Below are experts of layer 3 (counted from 0) of a mixture-of-experts language model. Rows are named gate (a neuron's input weights, with its number), up (a neuron's input weights, with its number), down (a neuron's output weights, with its number) and show model dimensions 0-159. Each number is 128 + 24 x the weight over its row's rms, rounded and kept within 0 to 255.
Before each expert's rows: "comes after" lists some tokens at least twice as common just before its tokens as in all text; "comes before" lists some tokens at least twice as common just after its tokens as in all text. This comes from a sample of Wikipedia text that the model never trained on. Tokens count by the router's weight.

# expert 4
comes after: ",", " was", " to", " and", " he", "."
comes before: " to", " a", " the", " in", " by", " as"
gate11 [115 128  96 101 149 193  95  93 125  61 170 123 129 192 127 117 138 144 101  59 124 119 160 150 135 160 126  96 157 122 118 145 125 159 130 127 128 101 163 108 150 143 161 147  77 125 122 106 131 125 163 142 124 133 105 115 134 114 142 116 128 119 108 133 149 124 118 133  70 117 129 108 132 180 121 129 141 113 154 159 144 143 104 120 157 165  94 142 108 122 149  78 128 121 112 109 128 128 120 105 124 136  98  94 137 151 149 143 100 110  82 103 159 146 126 107 147 148 101 152  91 150 100 183 120 156 127 136 147 126 132  78 118 139 164 114 141  89  99 138 116 110 126 124  95 133 131 123 102 120  98 124 121 124  96 135 134  88 153 119]
up11 [163 140 128 108 143 104 124 120 132 133 104 191 140 102 190 139  92 158 152 105 112 124 146 169 146 132 160 135  99 122 139  90 138 133 116 134 165 120 117 151 114 126 142  90 106 116 131 126 125 134 107 114 162 128 107  94 153 129 163 106 148 150 114 114 120  95 150 110 121 130 114 174 123  97  87 127 121 102 112 118 109 120 123 112  81 155 133 123 103 155 119 115 136 101 136 100 124 182 168 165 117 149 159 165  87 149 147 160 117 164 130 138 150 142 148 149 116 151 109  88 136 158 133 106 130 104 118  86 102 130 155 131 101 115 179 134 111 161  62 151  98 132 126 134 122 130 146 123  75 127 128 131 162 107 131  91 136 115 102 177]
down11 [ 92 109 120 130 120 158 120  99  85 120 131  80  85 157 154 141 101 142 124  72 170 161  99 134 139 136 106 113 141 133 136 114 126 164 169 109 135 140 122 158 124 114 143 114  99 118 112  86 150 112 166 122 136 119 156 143 147 146 115 128 113 124 105 112 127 147 122 129 109 117 130 153 125 122 119 140 113  85 140 153 168 124 141 138 102 137 124 104 134 144  82 117 127 125  98 161 102 111 155 143 104 116 132  82 155 127 165 164 114 136  99 110 173 140 167  87 133 138 113 117 138 100 149 153  99 129 130 131 162 178  98 172 134 168 136 135 201 126 128 145 143 122 148 115 126 165 133 186 108 103  88  77  90 138 129 134 159 129 147 108]
gate12 [128 145 101 151  70  88 190 156  81 130 154 154  89 115  86  92 173 148 121 116  96 148 142 147 137  82 124 136 130 137 115 125  83 121 143 149 108 124 154 135 101 162 128 128 135 146 129 132 150 165 121 161 102 122 129 139 125 139  99 106 132 103 161 145 114  97 111 175 156 134 101 156 112 132 124 131 113 136 132 115 128 136 116 121 128 122 103 105 112 165 145 132  96 134 140  48 124  97 131 163 113 121 127 156 154 111 123 130 117 109 171 127 123 116 128 150 145 149 106 140  99 125  97  86 164  88 155 137 143 116 152 118 135 119 125 127 118 157 145 141  72 115 183 163 134 154 153 121  84 122 121 148 110 140 141 176 155 105 116 125]
up12 [ 77 159 136 132 111 101 177  92  90 116  99 134 111 150 159 129 174 124  90 107 147 137 131 156 105 102 107 120 118  82 145 153 138 141 140 100 139 115 137 148  88 108 120 102 144 138 133 106 109 139 169 127 161 158 143 129 101 145 166 124 135 148 114 122 137 140 118 178 115 132 108 145 151  98 134 136 182  85 114  81 129 116 133 102 141 126 134 155 125 141 140 149 126 153 128 104 146 132 137 133  94 184 102 145  96 146 109 129 147  94 130 118  25 122 115  97  84 187  88 106 133 113 120 103 134 131 135 119 133 122  95 144 146 127  81 139 154 143  95 141 103 143 133 105 133 121 139 143 174 122 119 119 134 132 115 126 131 129 116 110]
down12 [152  83  72 148  65 116 157 171  79 124 151 146 109 117  91  99 151 133 101 108 111 150 122 157 134 136 107 136 150 140 112 136 129 151 127  95 106 148 171 115 128 161 109 115 163 126 147 140  70  88 134 154 130 155 134 138  91 149 106 150 142 120 134 141 104 162 173 140 151 120 109  93 145 139 102 105 146 107 132 141  93 104 105 107 139  92 134 135 120 150 141 144 130 151 101 139 150 131 157 128 111 116 149 145 148 118 118  99 139 138 133  94 155 165 122 149 133 105 143 147 136 143 115  92 159 139 158 117 132 129 155 178 117 103 135 110 124 159 149 138 115 169 109 188 126 121 152  97  81 138 152 130 136 122 142 102 172 107  71 133]

# expert 10
comes after: " ", "–", ".", "0", "1", "2"
comes before: " The", " |", ".", " He", " In", ";"
gate7 [123  97 158 121  96 104 105 150 142 141 121 112 140 125 118 101 124 135 155 153  86 137 125 117  95 136 109 135 119 118 118 117 122 114 101 163  93  81 109 158 127 155 119 101 172 131 157 121 212 150  89 132 139 124  89 132 105  85 132 103 144 144 132 115  97 121 119 134 143 162  91 111 131 145 101  96 133 138 145 140 148 130 185 134 100 121 148 150 117 161 140  97 158 150 132 155 149 148 125 120 103 105 111 124  69 130 135 105 103 132 147 120  80  98 150 164  98 141 138  96 180  91 147 134 164 137 129 126 142 108 140 117 102 118 138 129 135 119 111 127 134 117 116 146 160 123 123 149 132 111 127 114 133 208 184 120 109 171 126  95]
up7 [183 135 131 174 142 113 146 166 113 163 118 121 126 115 112 136 112 141 134 128 188 131 132 117 116 154 140 147 121 147  82 136 115 130  85 110  94 170 149  98 121 133 132 121 115 110 120 145 134 181 107 137  90 149 147 127 141 155 134 114 118 149 144 127 110 137 105 135 138 114 134  85 133 124 129 128  65  88 145 152 113 102 138 125 178 131 147 107 127 119 156 141 134 151 125 169 118 174 124 124 103  86 120 123 164 156 107 131 109 121 117 129 113  91 163  95 112 123 141 110 149 123 102 167 125 123 133 133  73 158 143 171 169  73 133 149 115 146 100 135  48 134 135 115 137 169 139 116 124 150 143 138  98 168 155 130  88 135 142 132]
down7 [154 102 148  80 151  90 124 138 158  97 121 117 171 166 113 145 134 131 129 143 121 106 100 106 116 125 142 132 128 101 121 125  85  74 173 100  88 114 154 108 124 109 119 116 142 144 146 136 126 131 136 127 112 138 157 126 113 139 133 116 136 111 132 132 150 149  94 175  83 134 116 120 150 137 134  75 142 140 165 135 103 124 175 140 142 111 117 134  89 113 141 130 156 142 126 116 132 121 176  97 132 155 154 113 183 118 101 124  74 119 125 140  98 125 151 140 143  88 132 127 102 149 163 117 157 133 106 166 192 107 150 131 189 108  67 150 129 125 135 156 166 117 173 108 138 114 117 106  93 136 141  95 151 133 116 145  97 122 132 152]
gate8 [ 92 101 107 100 107 160 100 121 158 119 119 128 132 103 123 137 125 150 135  99 109  99 159 157 159 149 126 137 100  90 126 113  98 128 143  80 174 137 103 130  90 148 187 133 115 118 155 107 149 154 119 186 149 117 127 100 113 150 162 140 162 137  83 151 107 140 183 132  90 127 133 147 128 127 103 173 188 144 117 131 139 159 126 109  97 141 127  88 113 142 127 117 129 118 193 155 105 138 126 155 110 106 163 158 126 139 118  93 116 107 126 123 129 131 114 120 121 136 158 163 122 109 136  95 127 137 106 125 129  49 119 118 135 167 134 101  91 160 125 133 141 110 132 136 117 123 142 137 111 147  86 103 130 166 145 145 143 113 133 162]
up8 [169 114 120 118 126 140 124 142 145 132 108 136 163 143 108 135 159 127 127 128  99  54 105 156 124 169 119 108 116 184 142 154 136 132 146 141 160 140 143 128  89 137 149  99 150  88  95  74 124 191 131 125 146 126  97  92 114 149 114 132 144 166 146  85 147 143 150 126 176 132 108 132 110 112  95 155 113 143 131 153 151 120 181 123 149 136 138 145  94  85 110  99 133 113 162 127 111 109 105  98 105 126  92 133 131 134 132 166 130 114 139 146 122 142 147 135 143 148 122 151 145 140 164 111 136 144 150 142  92  79 105 115 159 144  78 129 106 136  91 104 157 130 127 150 132 134 108 117 132 148 129 134 163 154 146 157 106  82 184 130]
down8 [125 110 110 132 159 130 149 142 120 154 136 118 139 132 113 158 136 120 157 109 128 144  87 119 137 137 150 109 140 102 102 121 125 118 100 133 154 127 138 143 158 126 170 127 118 162 191 141  84 124 130  65 101 149 162  79  89 108 107 127 165 125 136  95 158 142 151 138 101 124 122 126 146 179 112 104  99 139 137 158 133 112 104  86 103 145  83 134 116  91 111 164 149 115 127  75 129 125 178 121 131 173 112 170 174 149 145 106 133 121 120 154 141 125 101 116 115 104 121 123 138 134 131  89 119 120  88  90  87 113 121 112 158 146 115 128 155  99 128 158 116  98 106 167 133  85  98 101 115 150 103 159 119  81 139 137 155 138 119 130]

# expert 15
comes after: "\n", " |\n", ")\n", "|", "-", ".\n"
comes before: "-", " ", "|", ":", " \"", " •"
gate2 [ 81 107 111 107  91 125 106 134 151 202 137  99 123 105 135 145 170 136 146 147 137 149 126 110 151 114  85 125 129 128 116 156 134 125 177 116 125 135 134 118 142 127 138 142 131 140 149 108 152 122 165 177  93 132 128  92 109 171 142 104 135 112 123 113 139 126  91 138 138  99 140 144 112  86 146 113 151 122 166 124 121 158 187 151 124 118 161  85 135  89 138 150 113 108 133 160 129 158 147 132 136 121  95 113 141 151 126 138 199  81 142 118 146 155 133 143 170 150  80 112 111  89 121 153 126 111  76 101 146 141 120 117 143 127 167 120 119 124 166 124  83 135 110 104 144 130 111 137 150 124  97 107  67 101 146 138 129 131 117 120]
up2 [143 100 126 129 149 100 133 143 101 154 129 100  81 178 108 110 140  88 114 112 142  87 176 114 107 137 118  82 115 105 154 174 118 110 127 135 139 116 131 121 171 131 141 103 142 131  51 147 101 123 161 112 105 128 152 134 108 154 146 161 129 128 157 100 138  89 111 136 152 172 111 166 103 105 136 150 146  93 159 149 163 165 114 150 151 123 146  97 109 140 143 156 126 131 158 127 136 112 153 148  92  85 155  91 127 152 142 134 119 181 118 114 131 148 119 152  60 133 132 115 139 140 106 159 124 136 105  90 157 164 162 140 133 142 118 125 132 154 160 121 109 126 119 122 105 118 117 141 168 140 111 103 107 109 120 118 116 115 144  79]
down2 [151 129 174 107 136 160 114 118 151 120 141 151 167 151 121 154 152 145 135 161 131 148 133 131 155 130  99 164  96 120 132 118 108 148 110 110 138 106 123 122 108 105 127 190 172 137 103 136 171 141  94 140 177 161 134 107 150 154 106 112 137 152  86  96  94 122 151 110 125 154 154 173 132 115 108  91 134 162 102 101  99 137 129 124 190  97 130 113 164 143 165 101 121 151 131 109 136  97 117 120 112 144 140 148 117 150 117 124  93 107 136 177 160 171 133 108 157 119 123 123 110 161 170 114 129 127 107 136 112 124 118 119 118 133 157 135 146 118 123 192 132 102 130 155 162  64 121 142 130 127 100 173 145 100 145 148 144 126 121 161]
gate3 [168 169  83 117 170 117 133 120 149 132 102 132 115 111 132 128 132 127 157 140 121 144 136 171 118 139 122 105 139  97 128 149  92 108  93 118 102 120  89 129 140  90 109 151 134 118 153 146 165 140 144 109 103 121 136 126 115 101  70  81 140 151 103  99 145 130 197 119 169 162 165 124 103  88 131 121 150 112  91 123 160 120 131 132 105 106 138 133  98 141  87 117 113 122  97 110 120 154 149 153 144 137 172 128 130 142  91 143 114 150 143  76 153  73 121 139 110  99 134 169 105 142 128 122 114 117 112 126 110 118 149 117 179 144  95 137  90 163 139  94 127 135 154 124 111  81 101 133 142 120 135  93 106 112 161 113 143 126 163 169]
up3 [126  93 132 107 156  56 133 102 115 133  77 132 168 152 188  82 152 154  78  94 113 123 125 107  80 138 174 116  91 109 126 155 127 147 108 115 148 118 166 105 146 133 133  87 142 135 121 113 131 167  97 106 162  96 128 123 111 184 156 132 124  75 156 141 128 148 122 138 141 137 151 145 150  86 165 121  82 131 169 136 113 113 151 135 152 179 125 162 113 133 128 135 145 141 132 103 149 114 136 100 135 112 103 141 134 127 127 153 147 132 153 138 111 142 166 127  84 148 138 122 131 130 131 152 147 110 129 139 130 136 132 100 179  98 137 139 113 164 113 132 139 109 127 119 120 134 133  88 129  93 122 124 169 133 114 136 112 131  96  85]
down3 [126 142  95 141  92 121 134 124 148  79 146 148 122 110  88 141 136 132 145  91 178  92 102 137 115  79 160 140 125 162 173 123 104 102 134 111 140 130 153 136 153 158 114 100 167  93  96 129 135 154 161  99 128 135 112 152 106 118 150 134 127  94 143 121 123 138 121 140 148 130 121 119  99 135 123 150 120 129 103 124  53 114 125 112 123 151 107 170 183 114  93 136 133  96 124 138 131  91  95 113 169 164 122 131 122  92 126  95 110 153 152 130 168 132 146 153 127 135 178 132 179 126 127 115  97  92 120 136 111 131 131 102 142 130 100 147 144  99 109 159 147 120 150 155 129 134  96 163 136 148 136 110  82 187 147 149 113 105  97 150]

# expert 0
comes after: " ", " |", "201", "200", "202", "199"
comes before: "1", "2", "0", "3", "201", "4"
gate38 [162 154  97 150 120 155  80 120 123 126 152  98  83  99  91  86 149 134 181 145 143 143 141 141 126 140 114 107 129 115 153 123 111 150 124 133 106 139 148 147 110 128 112 100 168 134 129  98 109 136 158 180 103 108 109 135 119  95  99 173 122 122 122 143 112 156 144 114 175 136 127 128 114 150 143 124 107 117 147  85 134 132 161 120 143 117 129 152 117 127 134 122 114 113 149 132 127 145 100 165  77 122 110 109 121 147 132 131 165 132  94 170 107 158 106 150 152 149 183 141 135 130 144  84 107  66 143 132 101 152 103 172 144 104 185 137  98 149 153 136 113 111 145 134 114 126 137 116 164  90  88 173 141 128  67 119 142 122 122 134]
up38 [ 87 149 109 119 103 144 148 127 132 137 128 149 135 152 123 119 115 169 139 133 117 124 161 118 113 130 117 109 110 134 139 104 179  75 170  61 161 143 122 185 133 177 147 144 146 146 140 145 118 130 101 125 128 148 146 116 138 117 131 103 135 154 138 148  94 106 126 136  96 123 123 114 140 145 155 203  79  91 116 132 130 115 160 150 125 140 113 145 149 136 101 130 102  95 111  96 110 112  98 107 120 121 131 131  97 144 146 114 153 133 125 156 116 125 126 157 155  86 108 138 131 146 155 150 170 137 105 130 118 166 137 139 171 123 115 106  54 111 153  89  94 138 123 127 127 155 142 127  99 131 100 137 143  98  52 130 158 124 142 107]
down38 [148 126 142 111 107  96 128  90 121 148 156 161 111  93 155 124 122 106 130 144 145 137 132 145 180 141 154 141 143 142 105 160 127 100 121 158 136  66 127 127 140 118 127 107 142 141 156 140  82 163 140 114 151 165  79 163 146 100 156 171 181 100 112 126 139 108 124 173 136 173 122 114 131  63 136  92 133 101 137  71 140 136 118  88 135 137 162 124  79 115 142 130 114 114  95 121 139 137 123 168 179 142 123 117 141 116 122 123 104 161 152 127 106 111 126 103 121 174  68  95 149 105  89 141 142 127 138 142  98 117 138 130 150 109 146 142 167 122 137 151 116 126 132 118 159 128 140 105 132 127 140  99 128 121 116 108 153  91 104 157]
gate39 [122 120 142 119  96 105 113 145 146  95 114 116 132 113 108 108  79 121 127 110 128 124 121 175  86 146 116 166 129 167 112 114  84  92 132 131 145 169 157 129 138 137 132 111  99 126 147 131 160 109 139 142  94 122 124 141 157 160 144 158 110 127 118 105 163  69 171 152 134 150 145 135 168 157 111 119 146  76 147 145 141 146  97 156  84 158 152 108 148 111 139 120  97 206 155 102 152 120 141 172 103 130 116 128  86  99  89 134 143 116 110 147 155 143 166 147 165 125 161 107 139  95 113 145 143 157 104 102 124 149 110 166 119 133 112 153 103 156 114 126 132 101 120  94 157 152 144 128 121 140 126 149 133 161 104 157 164 137 141 120]
up39 [126 108 127 106 170 125 122 144 120 138 125  99 110 122 117 105 136 132 121 116  93 150 128 151  99 107  65  83 114 135 160  99 148 144 108 107  84 136 129 117 100 144 149  96  97 132 153 114 133 127  93 163 114 137 109  99 136 150 139 181 139 127 129  83 127 164 144 154 131 130 118 157 113 120 146 101 183 124 125 171 146 110 120 136 154 151 147 151 133  92 148 165 117 158 122 150 166 170 114  89 143 106 137 169 152 106 101 157 179 163 145 165 140 146 150 151 179 144 159 102 116 142 174  79 154 106 145 101 128 100 118 143 137 157 124 140 120 123 123 111 132 137 148 107 140 118 112 166  86 146 147 119  94 144  92 121 162 108 147 123]
down39 [107 113 115 137 101 118 130 125  82 121 116 129 160 136 133 114 131 188 150 143 103 118 155 153  97 133 137 127 105 119 184  98 124 133 137 121 134 132 162 150  92 117  96 102 126  92 103 172 138 143 116 148 140 106 148  87 104 107 120 102 151 135 120  81 103 129  65 167 161 133 135 204 115 162 128 126  96 101 110 148 165 119 110 128 137 150 134 132 124 118 128 124 105 151  98 108 134 140 139 127 134 140 118 129 148  78 132 125 118 134 147 166 166 155 100 169 122 121 115 180 111 111 117 118 133 145 145  66 121 126 148 138  69 103 138 156 116 165  72 103 118 128 126 161 111 145 108 116 130  92 131 118 105 129  99 162 119 143 130 110]

# expert 5
comes after: " ", " |", "0", ".", ")", "1"
comes before: " ", " |", " |\n", "0", "%", ";"
gate6 [130 112 181 161 165 155 143  81 133 150 104 155 151 108 136 171  78 113 129 130 152 122 139 134 122 127 149 128 147 128 143 113 144 180 135 119 113 124 155 140 161 154 155 123 130 122 104 153 119 122 118 156 131  98 153 136 106 118 139 131 123 156 136 139 163 143 165 111 195 135  88 160 163 106 144 145 123  97 124 144 155 174  97 137 103 112 132 107 120 157 146 124 117 124 109 124 154 159 161 127 163 135 125  99 128  98 149 134 135  90 137 148 140 109  90 181 115 131 177 182 146 119 103 159 180 144 102 117 139 132 154 108 163 143 133 106 110 150  85 158 148 113 139 120 144 118  95 131 118 158 101 127 108 114 159 104 189 122 128 134]
up6 [105 144 162 162 150 186 114  89 121 147 131 150 121 145 137  94 122 120 127 175 143 118 118 149 116 157  95 103 103  59 119 118 121 157 129 153 144 110 107 152 153 101  82 150 132 161 127 105 122 116 129 154 111 154 126 106 172  65 140 155 103 109 148 117 164 166 149 111 104  71 119  92 139 127 116 103 158 130 108 117  88 130 137 147 134 117 136 181 148 110 144 120 130 126 140 130 126 108 114 105 136 136 118 132 108 153 138 121 130 107 155  90  78 145 139 105 129 160 130 105 111  93 105 109  97 135 199 112 158 134 107 126 113 117 136  91  98 143 130  95 146 158  86 166 139 127 154 122 117 158 127 153 151 154 130 139 117 110 124 132]
down6 [112 151  54 102  48  68 127 185 115  98 142 156 130 136 140 124 142 128 100 143 100 157 144 127 143 125 134 145 123 169 146  95 139  81 117 130 150 112 109  98 124 145  83 150 152  70 185 135 122 133  96 121 104 118  78 112 110 126 111 112 143 121 128 155 113  99 119 153 115 166 122 132 104 153 114 141 138 135 159 147 134 136 122 121 110 137 160 131 123 126 163 145 136 120 129 147 103 104  93 110 133 135  89 184 126 121 131 138 122 179 117  88 107 119 120 102 126 161 105 123 142 166 175 110 159 118  96 133 103 112 155 126 136 128  93 159 121 123 142 111 116  98 144 151 118 127 146 115 114 109 118 125 104 100 119 127 101 137  97 118]
gate7 [107 144 144 170 120 165 124 126 179 135 130 157 118 102 108 162 139 106  98 108 108 128 137 101  84 122 112  86 179 102 110 146  88 135 116 127 115 112 163 160 140 174 124 127 133 142 164 148 133 152 165 134 103 144 137 165 141  91 121 116 100  98 124 120 122  98  99  86 152 147 109 165  96 110 160 155 107 123 111 179 137 134 109 147 142 173 130 140 119 155 141 155 122 104  97 117 131 111 107 102 116 103 109 117 108 137 129 109 131 152 103 152 140  97 151 143 175 138 137 108 139 113 123 178 138  96 116 179 110  95 148 125 167 109 175 183  97 116 135 106 118 116 122 153 125 129 103 132 138 159 105 168  97 111 146 165 109 131 115 134]
up7 [123 114 185 172 121 154 143 137 159 150 112 149 167 140 119 159 153 133 121  99 121 115 115 108  92 112 114  81 179 134 105 147  92 102 127  71 106 112 126 188 159 138 108 118 132 145 134 133 144 137 152 144 123 144 128 137 121  67 114 137  96 107 139 130 116  84 134  76 138 128 167 145 107 143 154 159  86 110 103 126 127 139  78 102 162 184 154 119 102 110 116 129 147 131 140 110 145  93 105  83 113 113 126 132 155 125 158 120 109 140  92 140 144 117 143 112 161 106 142 150 144  99 120 162 131 132 125 101 106  88 111 116 142 103 184 143 102 119 104 122 135 118  93 130 143 108 114 104 124 122 127 140  99 111 113 157  96 169 133 125]
down7 [120 134 120 156 128 135  91  94 100 142 149 104 140 153 142 121 146 114 179 134 133 137 129  81 119 118 137 135 120 135  95 135 116 113 118 105 160  95 123 163 143 154  95 142 125 124 179 142 108 160 133 140  84 125 171 143 104 143 153 127 121 153 122  89 120 149 131 133 158 115 171  95 134 179 149 123 148 147 144 129 158  97 148  89 116 160 135 144 116 124 121 139 100 123  96 120 146 140  91  88 137 184 109  76 177 153 139 157 111 112 100 177  84 141 148 146 134 114 144 101 133 111 128  91 139 133 151 111 149  85 167 132  93  95 120 117 136 141  98 144 154 139 116 151 143  97 164  75 105 136  91 147 125 123 121 122 161 161 113 110]